config.yaml
n_experts: 32
experts_per_token: 2
activation: "cubed_relu"
lr_router: 0.000788
norm: "layernorm"
norm_eps: 1e-06
beta1: 0.95
batch_tokens: 131072
dataset: "wikipedia_en"
Below are experts of layer 3 (counted from 0) of a mixture-of-experts language model. Rows are named router (the router's row for the expert), up (a neuron's input weights, with its number), down (a neuron's output weights, with its number) and show model dimensions 240-319. Each number is 500 + 50 x the weight over its row's rms, rounded and kept within 0 to 999. Numbers have three digits each.
After each expert's rows: a language model's description of what the expert responds to. This comes from a sample of Wikipedia text that the model never trained on.

# expert 8
router:406534461402516513428487509532521562489519485546515451614420523508518552581562477480438518615587503451505448549547510487552520545515482525502580426468418486529493466553502476473419471532454536518476558525438545465498502413446427550566478498
up0:490556458475506561508390503464547538480545520437503546441556404482550498505491578451503455469501463464484582516483534427579527537570577467521539484463577530549529598553451572537421491548565455527426427510541454482523462449434490480510548414
down0:579482497481431462607510452456512549460640433518477505553442567547465440479500489646476451507562516500424472566548558455479542472474528407545507539499459478443503495504541402474507546497526445467604414432565524480567424554511538516546448477
It responds to: Name pieces and day numbers. Inner word pieces of foreign personal and place names (Koš-ir, Amit-ab-h, Guw-ah-ati), plus day-of-month numbers like 18, 23, 25 in dates.

# expert 30
router:509468452495563511548503352542482564455514500458495530577489550468546587546496479470574489395566495445530451471501542588471407448571478538497589465458574496531560495502570557476520482515519501555533462530512541537524510525509482465463480509
up0:539563492461509507549517506586479503511532496529480486473553407484514408595521464581571396473541511469436527537506432604486464443478457556564477436592473470531485452407532551478470468576487543469440471495529466541458580461488535509487475563
down0:537501441550425468500575510419459459510496561576563508424557555510498507471496492547498461546525493524536448527518463517485432473476479476500517508567456574469495458559524516438582506518608541515422499433490451470414481588480505460517417427
It responds to: Line breaks and headings. Newline tokens ending table rows and list items, plus section-heading equals signs, byte-order marks and "MPC" in minor planet tables.

# expert 22
router:445532470491502512523440465491518344610433507480521456440518546442507350514508586513559515446487611409559563466475551501524486556535470488539488524462516497522518506536518526505516516493528472512464449422515541475475527472473557518468458536
up0:473595454481479501570501549430473435547506427512406618508493464428507520537501512435460530561476510563567536593413529411472515479566423482489498439548547457476598496543465457500530546487418462497603604532456418436459542518424530654517477520
down0:508385449511494468470481557453548441619460439568538524401551527512509528499548492518444516506467505470489493420525491496526407471546475489505446532490475474506451450461433436553522508447524587564503462540451470498540528508438550456533443472
It responds to: List dashes and copulas. Line-initial hyphens in infobox-style field lists, section == marks, and forms of be such as was, is, been.

# expert 6
router:500410459446495543574596431550407512475563463461545418501431460570548494533542411512581489460579487440536530488486487587539487380546544567523517537466459493504458460454456525485494394452576476565482521598480556517528532505649510410602449505
up0:479460427464534539429490519468430423509520484514424499578502479514559544535452538530546501558484431496458546544504533523470487501523454487462390449613401457597460389571493547484460412446545432567532559489534503602440530516512541475501468585
down0:508450457504497504400550470527577528486502453563537423421576474493466523456508526549536402457531506575487614379488514447610496477400470457528348538545457560497579458582444514503459506523503581580495467595455507484494433446458482549512441644
It responds to: Infobox field labels. Field names and label words in infoboxes and tables, often before a colon, e.g. "Born:", "Released:", "Length:", "Coordinates", "JPL"; also "cast as".

# expert 19
router:459468534514510516481516505459540525534409533543467440579435448466443528470487449561465600472466489504473544522485492590526586460585512541549492422444476553558594474583412529419415459488518516507566542490580524432524535486593415486505442456
up0:497442581550468455546514565528556472549468458512550468484445500591525526495493507443559483468456612502442485554485452457411496481443478538449534431475460500543560471551456520516483473478393502470534503475458554416506498502477463449549639464
down0:529468508570461470434437434435503505574458528418647489453462499509490522455564474508624450562515521487454455493531518533419459552524462526455448491426492512502467549540495482423420409417473492562413470431516464414542480573417521480540491475
It responds to: Conjunctions and birth markers. Coordinating words like and, or, but, &, plus born, On, Died in biographies, joining clauses or listed places.

# expert 2
router:479435511541478571484408431473514431490517515432494510489521552620468547537457463503453564438442532458487466450383456359508499501465500547479498493548578478521432489345510526493508515531545476507513492511545426588573578527503469519568518484
up0:420462577429508508449463559415518489498455480452590487476504532534505402464492594478492480554536551445522508461466479517539464585465631495538463571513536453536424484586532519494504453483481477534469605465541622503544600394502583533535590533
down0:535520508381393424580522447507564522528515460482474438459554457538424544486407480465463523514442401548484487467472472465501468546521425482512480511571507504516563475492451481487565568438405380598511457510485609506487487642544509416508459448
It responds to: Clause and sentence boundaries. Sentence-final periods, line breaks, commas and clause openers such as which, that, because, However, where, and heading markers like ===.

# expert 5
router:481487507548495475536511517446491587541524524605469513524431524339487483414587513548553577501474422538556463523470523453430501611468561432516568432520538533473508495560471445526578517543511587459455498550514517495568444593503517471562592567
up0:481493527519560486491495512359573495522579532509441476539500474440553476494415452489491499496539474563516552529491482570471488638582564470481486520488442550530521466598510530419508540481559528500512606546458589436510519522452513492464522612
down0:511435426530525495511535492420463573511556577524528543579549546459486560505506450591516445586453565541615534597439511459461545567521511520513477470456412590421572440499411438549601551497507485536526470472458524466551519526514518426546536504
It responds to: Prepositions linking phrases. Prepositions after a noun or verb, mostly of, by, with, against, via, as in reliability of, awarded by, alongside.

# expert 0
router:545552510494394476538471626474468430540449490492474468509505472421518444493534542508492396492475417538486441516564398462510521563509504502453476456554486543473497490544426549512489545468526509563394477483476481519466509512523512499492483483
up0:528492366426445501525476481585489507584423555487559590443551520567403582548452499433510535462491522528456514497473532520504528571490581452464432454434501530494556364504498488547499529613585480607489497513514542467441441438564527558586405460
down0:460535440544482443579470506610427395596528487465493531494550555565485580537516550521370482400552551496480428507507525493516517495546518466459555458480562466532501565495539605537488417518491470522533457462572476568476542469545531425508489500
It responds to: Opening brackets and symbols. Opening parentheses, quotation marks, slashes, hyphens, dollar signs and LaTeX subscripts, often before dates, ages or authorities, e.g. "(aged", "(d.", "_{".

# expert 21
router:551500576480475540469462458468483458492438504483431446576504493556480539468475531484537435456467469547525531508526506449622546521498542489436480636470540491405485498459547449477433554501556540486501471494543527340405463494503440443495557588
up0:486521515443528550564512483453526461551421475583479500480428509473484439547433509582531449520494466465508560503493550444505603394506547455522440592456458435515517513408480505471529480525476469474415495508560440506575518491472498452493462585
down0:497549566495567428477516483465520461543617615457545544465418394510452523523471496550493481486507464422476479497489491503560539495428465464586441533527472524531510495508491438544568457399459390403592591403465490490606600489570528459489420465
It responds to: Word fragments, table cells. Short word-start or mid-word pieces after hyphens or capitals, e.g. "t-our", "st-o-ichiometric", "B-s-ides", plus commas and numbers in stats tables.

# expert 23
router:552518503628463521487447531466486517505467603458560496505544365435546572542464485558518399600487523466512506533467447494457503483437512562462448569503320526478548527381486508548593438482510543551500550443557534429541443415458569565523498525
up0:542438477461499566508503491551543499434554491497484527481500330448414538546487510470468468449520576477598583544570457582465439440505524523415476560527603527488528500516437429511481542557553490545503524507575576547521570438583514475454506523
down0:446562429416480596460542454466520478478492444531507463435556564488464486508524513514474445547567502472486422523601574529491495540530538543567415485515449466431493438466534436511433469519378469405457477507525561494454432469504582474471481592
It responds to: Name-final syllables. Word-final pieces of Romance, Slavic and Latin names and taxa, such as -ari, -zzi, -ata, -ina, -ić, and Maria.